config.yaml
n_layer: 9
d_model: 192
n_experts: 64
experts_per_token: 3
d_expert: 128
d_shared_expert: 0
activation: "swiglu"
moe_layers: [0, 2, 4, 6, 8]
router_score: "softmax"
normalize_top_k: true
routed_scale: 1.5
balance_loss: 0.00387
balance_bias: false
router_bias: true
n_groups: 8
groups_per_token: 4
init_std_router: 0.00971
lr_router: 0.0016
vocab_size: 2048
norm: "rmsnorm"
norm_eps: 1e-05
tie_embeddings: false
optimizer: "muon"
lr: 0.00674
beta1: 0.93
batch_tokens: 65536
seq_len: 1024
train_tokens: 576600000
steps: 8799
dataset: "wikipedia_en"
Below are experts of layer 6 (counted from 0) of a mixture-of-experts language model. Rows are named router (the router's row for the expert), down (a neuron's output weights, with its number) and show model dimensions 0-191. Each number is 128 + 24 x the weight over its row's rms, rounded and kept within 0 to 255.
After each expert's rows: a language model's description of what the expert responds to. This comes from a sample of Wikipedia text that the model never trained on.

# expert 55
router [121 151 146 151  96 155 144 105 149 129 139 151 132  65 117 143  97 160  93 102 109  64 141 115 135 129 148 158 122 103 124 114 123 138 146  97 160 116 144  97 136 122 138 101 143 109 144  72 110 159 114 147 112  92 135 100 141 111 156 137 153 157 123 157 160  88 123 131 147 118 122  85 107 111 123 131 146 125 152 113 123 143 114 137 173  97 113 104 127 136 163 136 108 119 172  70 154 133 175 119 120 130 119 136 101 173 102 105 135 118 156 121 126  92 135 144 155 140 135  65 159 127 119 132 154 113 110 108  93  83  96  92 140 136 133 155 126 126 140 132 131  96 152 133 131 140 109 173 123 110 131 164 132 160 170  90  96 142 148 144 131  80 163 129 168 114 137 108 169 115 142 126 108 130 138 184 140 138 115 137  93 147 152 144 152 114  98 142 129  99  82 115]
down0 [139 138 113  99  67 123 136 132 115  94 150 133 123 120 133  91 126 106 125 181 127 131 155 148 122 156 119 146 113 144 101 133  81 107 125 153 114 111 105 151 101 145 132 143 190 145 160 173 167 117 112 111 143 130 146  91 130 133 164 137 118 153 123 126 106 126 143 148 141 126 156 131 171  93 111 130 147 133 126 127 153 112  96 118 146 119 158 132 157 114 202 134 108 174 112 146 144 147 104 111 178 141 109 129  97 156  72 104 136 115 134 123 127 129 125 114 104 101 118 126 142 123 120 125 154 117 152 141 116  85 118  78 128 137 174  78 148 130 139 120 135 152  95 122 138 123  98 150  80 176 116  98 130 122 165 155 120 106 124  76 124 166 176 120  71 154 121  81 134 127 144 126  89 124 160 111 127 109 142 112 114 100 115 124 157 138  84 125 137 116 140 155]
It responds to: Name-ending syllables. Syllables ending personal and place names, such as il in Khalil, Shamil, Yeovil, plus el, ur in Arthur, ian in Lothian.

# expert 46
router [160 152 135 153 125 138 124 120 107 146 116  93 138 120 160 136 149 150 140 163  89 117  95  88 129 120 128  92 167 150 110 125 114 138 106 102  77 126 141 123 139 142  98 154  87 137  98 129 117 151 135 133 147 131 147 152 107 121 144 117 106 139 146 107 143 129 146 160 157 134 133 140 108 177 172  98 103 122 137 114 128 153 180 113 126 143 129 128 135 120 129 104 147 121 146  79 115 104 138  93 159 127 118 148 114  88  98  89 122  80 127  58 127 112 164 137 132 121  84 167 109 109 125 143 156 137 126 156 111 152 111 100  98 133 114 175 153 135 138 159 179 131 139 103  92 122 106 154 129  84 162 179 168 142 116 111 141 123 153  82 118 140 125 139  81 148 112 193 101 174 178 118 133 134 120 142 138 105 119 148 114 145 133 121 112 141 132 136  97 109 164 115]
down0 [119 143 122 146 173 127 103 151 126  70 155 114  83 121 111 124 130 128  78  93 131 137 132 103 137 133 124 133  90 127 122 124 122 105 163 145 164 166 149 109 162 101 109 123 131 144 128 135 136 125  88 146 114 110 132 127 141 123 117 127  81 132 143 128 125 118 105 182 161 102 147 126 138 144 123 103 113  89 120 109 155  95 109 114 144 168  99  96 109 151  99 168 174 151 121 139 118 126 146 147  79 136  94  94 101 128 122  86 134  94  88  87 121 125 108 124 195 120  80 166 154 150 138 116  94 128 119 137 165 163 124 144 187 118 129 134 109 146 130 137  98 127 161 130  96 147 113 128 130 131 111 136 105 143 123 114  91 122 110 119 122  96 158 125  79 100  86 140 112 119 145  83 161 151 135  99 105 178  88 109 153 126 130 118 141 119 131 119  87 103 129 102]
It responds to: Accented and foreign names. UTF-8 lead bytes for accented letters and inner pieces of European or foreign names, such as J-ä-ggi, Bj-ø-rn, L-iver-pool.

# expert 39
router [151  74 166 115  87 121 156 114  86 107 149 136 119 126 102 156 105 112 130 126 135 115 157  85 132  99 154 146 116 147 106  87 136 121 164 100  83 135 111 111 138 129 116 122 135 160 133 110 142 132 120  96 145 159 142 110 141 142  97 115 100 130 134 134  84 119 111 158 125 177  89 111 112 130 175 153 108 153 140 133 161 148 159 160 104 167 152 153 136 162 129 103 123 121 160  63 158 128 120 171 131  86 110 158 114 141 151 117 100 151 128 110 128 119 115 108 148 129 119 152 157 168 170 126 110  84 132 104 152 157 109  95 135 133 118 151 119 124 122 160 142 119 101 175 128  84 102  97 145 126 154 171 154 104  92 100 141 119 127 163  86 114 125 133 146 152 146 128  83 134 146 104 111 152 129 101 113 115  97  91  93 144 168 140 137 112 130  84 145 134 121 144]
down0 [154 116 118 152 123 125 137 138 119 130 118 182 122  88 113 105  94 125 132 104 158 138 113 146 132 134 174 123 106 161 159 133 121 162 133 105 133  97 119  86  96 132 132 129 148 124 134  87 167 125 164 138 109 125 107 134 120 154 113  91 128 127  99 158 117 130 136 120 110  86 130 172 142 179 122 102 113 128 157 149  82  94  81 118 137 137  94  94 116 110 153 145  79 134 139 112 127  79 142 154 123 130 110 159  89 165 120 137 139 143 135  98  72 198 111  76 105 134 128  83  94 131 118 159 157 143 137 143 124 129  97 136 153  76 125 141 122 143 145 108 111 145 117 121 121  86 137 127 126 137 123 144 159 113 157 146 147 124  95 139 116 142 162 148 114 118 140 154 103 156  62 150 155 121 143 100 116 133 128  97 128 161 131 100 109 102 150 149 135  77 107 144]
It responds to: Word-final r and plurals. Word-ending pieces like r, es, ers, ons, ch closing names and plurals, e.g. Ull(r)ich, Wal(r)us, Hous(es), t(ons).

# expert 61
router [179 106 146  97 172 139 104 127 149 121 106 117 122 137 134 101  73  99 140 136 130 158 137 162 116 115 131 132 114 127 121 121 125 145 102 152 164 129 113 130 140  88 106  95 113 144 113 139 144 120 126 109 127 133 129 187 177 164 127 141 111 128 124 170 134 138 131 138 130 116  81 175 103 167 128 138 124 124  88 102 129 134 113 121 113  93 134 153 105 153 125 121 116 134  74 137 109  89  96  76 121 166 106 121 146 136 169 138 125  92 138 152  81 160  99  86 158 131  91 145 155 135 141  85 112 119 110 104 103 130 136  94 114  93 153  77  94 116 165 119 129 119 111 114 108 137 102 122 133 174 131 151 119  97 143 159 145 157  77 146  96 151 128 100 108 145 136 110 150 137 136 182 140 119 130 120 138 177 166 109 136 149 146 130 105 135 164 102 138 159 158 124]
down0 [140 159  76 138 133 132 139 132 145 101 139 141 158 163 121 138 117 164 128 150 137 118 109 112 133 116 120 151 117 127 159 134 128 154 156 109 104 129 122 144  93 114 117 151 136  93 149 168 131 100 150 144 134  82  95 180 116 165 138 145 121 157 119 141 157 124  90 126 150 112 111  82 131 114  89 127 101 142 124 124  87 156 122 166  93 150 166  79 103 185  96 139 123 121 127 137 142 158 115 131 181 156  87 158 140 119 112 142 105 149 135  83  95 138 148 122 146 121  88 146  92 145 100 105 116 143 155  96 163 151 121 168 124 120 133 120 113 140 121 137  68 176 144 121 146 149 101 112 152  94 143 165 112 153  94 121 163 123 106 122 110 159  97 154 153  88 125  92 105 120 139 112 128 126 100 118 132 103 101  95 117 142 141 137 119 110  93 132 148 175  86 109]
It responds to: Verb and adjective suffixes. Inflectional endings and function words in prose, such as ed, ing, ent in essentially, plus used, such, took.

# expert 16
router [100 144 144 166 127 164 126  85 131 156 159 137 138  91 107 178 131 119 122 184 142 168  86 105 128 151 130 145 151 135 110 130 144 123 100 111 170 118 146 110 118 107 147  99 106 146 129 146 136 109 157  99 114 112 150  77 112  88 141 143 107 167 154 145 113 135 105 139 123 131 144 111 156 159 135  98 132 136 119 139 189 115 117 138 127  93 146 108  89 135 125 130 102 112 164  98 143 157 107 166 115 119 141 124 163 124 100  96 116 133  68 110 132 127 142 116 130 102 147 166 158 141 138 137 167 166 126 152 125 125 114 175  71 140 127 180 130 127 134 130 169 120  97 111 136 121 139 131 123 125 111 119 145 112 101 118 159 117 142 120 119 174 132 141  90 167 142  96 119 125 120  97 134 166 144 159  99 143 123 126 112 149 140 106 135 119  86  47 161 107 141 124]
down3 [125 128  98  68 124 153  93 157 149 110 128 109 110 110 125 115 111 149 145 133  89 124 102 133  94 131 131 135 147 157  96 115 118 108 121 116 121 159  63  91 147 131 115 160 145 125 127  90  72 142 183 128 128 172 127 142 104 172 111 135 146  83 132 151 124 118 132 151 149 115 115 113 164 145 205 142 114 106 105 138 140 128 122 106 155 168 134 137 125 125 175 164 119 178 110 144 131 113 126 127 180  99 147 128 157  88 125 116 169 126  79 141 173 127 141 137 105 123 126 144 139  99 169 115 101 124 101 131 174  96 135 130 143 127 161 124 118 113 104 133 129 123 131 103 147 125 128 133 185 120 167  95 135 138 134 104 118 144  81 108 103 139 147 131 140 126 143 152 133 156 173 132 128 138 125 121  92 151 117 107 180 164 148 118 102 130 146 150 117 124 156 133]
It responds to: Name-internal vowel pieces. Second piece of proper names after an initial letter, mostly vowels or J/Sh, in lists and tables, such as S-a-arbrücken, Hass-o.

# expert 58
router [127 126 160 160 133 152 141 162 114 103 162 161 152 131 127 120 131 127 126 143 151 121 123 132 185 151 126 127  99 109 131 129 145 105 106 117 146 108 119 126 137 116 152 110 125 124 125 123 110  91 137 118 174 193 129  87 169 126 133 118 107 128 113 180 116 127 154 145 167 114 159 119 109 147 152 161  54 139 123 123 103 106 160 170 121 147 113 115 135 101 110 131 109 143 126 139 123 163  78 154 102 127 129 130 118 122 160 115 108 137 159 136 107 152 156 118 163 104 113 156 154 116 173 137 152 114  92 100 172 151 154 140 156 130 123 105 102 151 113 106 134 110 103 164 107 132 114 145  84  92 159 131 112 152 184 169 148  68 108 103 126  90 110 149 149 147 179 150 142  97 121 120 130 132 117 112 114 153 121 124 111 174 127 150  88  94 106 160 135 148  95 129]
down0 [118  79 131  89 140 110 140  95 164 106 138  98 157 141 134  85 147 109 106 130  64 140 177 151 136 121 173 125 163 110 118 141 144 138 145 114 104 142 122  67  84 130 126 111 136 153 116 103 131 145 131 126 162 160 107 101 116 165  72 115 146 122 152 154 116 153 136 121 161 107 143 144 150  94 157 157 145 122 141  89 145 168 113 110 127 130 113 137 139  81 154 159 118 137 144 123 128 107 174  94 157 155 126 109 166 133 137 123 172 108 143 114 128 142 111 110  89 154 126 135 165  49 155 173 110 103 140  99 126 111 141 153 111 133 135 143 131 134  90 145 138 140 141 153 126 136 179 116 117 121 145 129 113 162 120 125 141 138 101 120 139 148 124 139 163 114 103 135 129 163 164 151 125 131 132 161 103 131 139 152 175 138 101 148 160 144 123 141 148  98 115 172]
It responds to: Final k and brackets. Word-final consonant pieces in Slavic and German names, mostly k, sk, ch, z, such as Roß-k-opf, plus closing parentheses and quotes.

# expert 18
router [105 123 170 129 187 156 118  74 131 132 147  94 163 105 150 122 123 133 141 124 139 119 117 160 173 101 134 149  97 150 140 143 110 123 103 152 134 120 147 155 168  94 120 113  80 104 146 141 106 100 100 127 133  69 138 100 158 119 155  90 140 141 121 148 156 113 162 106 126 116 157 145 106 111 137 141 125 131 116 120 125 153 134 122 146 108 117 144 103 126 163 139 124  97 122 119 134 169 119  98 106 109 114 122 132 170  97  76 110 105 116 137 136 105 118 115 181  92 152 102 146 115 158 139 143  81 134 169  93 112 147  90  82 141  96 126 112 136 149 153 183 131 131  82 138 140 143 134  91  61 134 127 143 135 118 116 135 117 127 103 140 165 180 165 118 157  86 135  99 132 148 163 116 131  96 129 127 141  97 127 124 173 142 138 100 135 113 109 150 132 133 125]
down0 [159 146 108 114 121  95 136 124 136 113 163 139 119  88 145 123 142 112 125 112 128 163 106 134 118 107 187 128 105 147  90 134 123  63 180 140 137 101 114 107 151 114 120 138 140  88 121  91 126 114  95 148 122 158 123  90  85 123 144 113 124 119 116 145 128 104 138 128 120 135 123 149 103 167 166 152 137 114 128 120 102 150 133 121 120 154 175 174 150 175 116 128 134 138  87 138 172 150 158  97 111 156 151 128  87 129 124 145 111 143 171 136 151 167  98 118 126  88 141 146 109 151 132 117 122 131 145 125 156 148 111  98 135 141 123 106 157 175 104 159 112 102 145  92 138 107 147 129 106 131 119 109  88 118 130  94 149 107 147 137 121 167 171 122 102 114  74 132  91 155 106 111 169 117 100 105 202 133 113 140 147 157 153 121  82 125 136 149 106 161 132 104]
It responds to: Foreign-name syllables, accents. Syllables and accented bytes in Arabic, South Asian, Japanese and other non-English names, such as K-ab-ir, K-ab-ul, G-ō, Z-ah-r.

# expert 63
router [144 177 149 101 188 152 139 115 126 156 108 100  91 109 101 127  88 115 129  98 177 149 152 117 129  96 151 138 141 167 166  90  92 114 127 135 137  83 120 130 123 108  93  93 126 113 111 136 147 120 122 126 117  88 125 101 152 109 119 146 117 124 115 102 130 160 127 116 149 148 102 155 105 166 170 130 145 139 152 118 105 164  91 127 119  93 112 118 125 149 141 126 154 134 120 126 116 160 157  94 154 128 138 134  83 152 133  96 126 142 128 147 106 106  94 137 118  63 122 121 145 134 111 114 129 141 130 102 123  85 145 123 120 148 100 149 149 113 138 112 148 111 116 109  79  91 125 153 144 199 101  83 133  99 159 127 163 128  75 173 103 121 173 130 121 119 104 131 138 155 143 152 113 121 125 128 114 129 134 120  90 163  68 148 126 161  96 130 159 132 142 112]
down0 [105 102 109  95 167 162 142 127 129  92 126 152 164  96 136 130 107 147  98 121 119 164 141 188 150 146 104 104 131 135 134 117  91 119 115 128 122 118 116  77 141 144  92 110 126  97 143 149 138 153 136 159 144 153 105 134 118 109 124 123 122 141 149  97 143 140 174 163 116 130 130 138 130 167 114 140 169 168 148 181 136 103 139 134 132 153 135 142 150 105 110 109  67  79 123 138 109 105 122 177 102 164 108 126 123  92 127 135 139 148 107 145 160 111 140 135  75 137 112 138 127 113 114  87 115 164  99 162 121  77 122 144 131 148 123 172 119 131 146 167  71 146 133 120 153 156 131 124 129 125 108 152 129 119  80 108 137 125 159 128 147 121  86 102 171 134 136 187 163  92 123 133  69 166 131 130 137 117 142 150 142 141 141 150 136 110 106 105 158 131 106 124]
It responds to: Consonant-cluster pieces. Pieces like st, est, ast, n, ind, cent, inst, often compass words and units, e.g. southe(ast), fre(eb)orn, b(ays).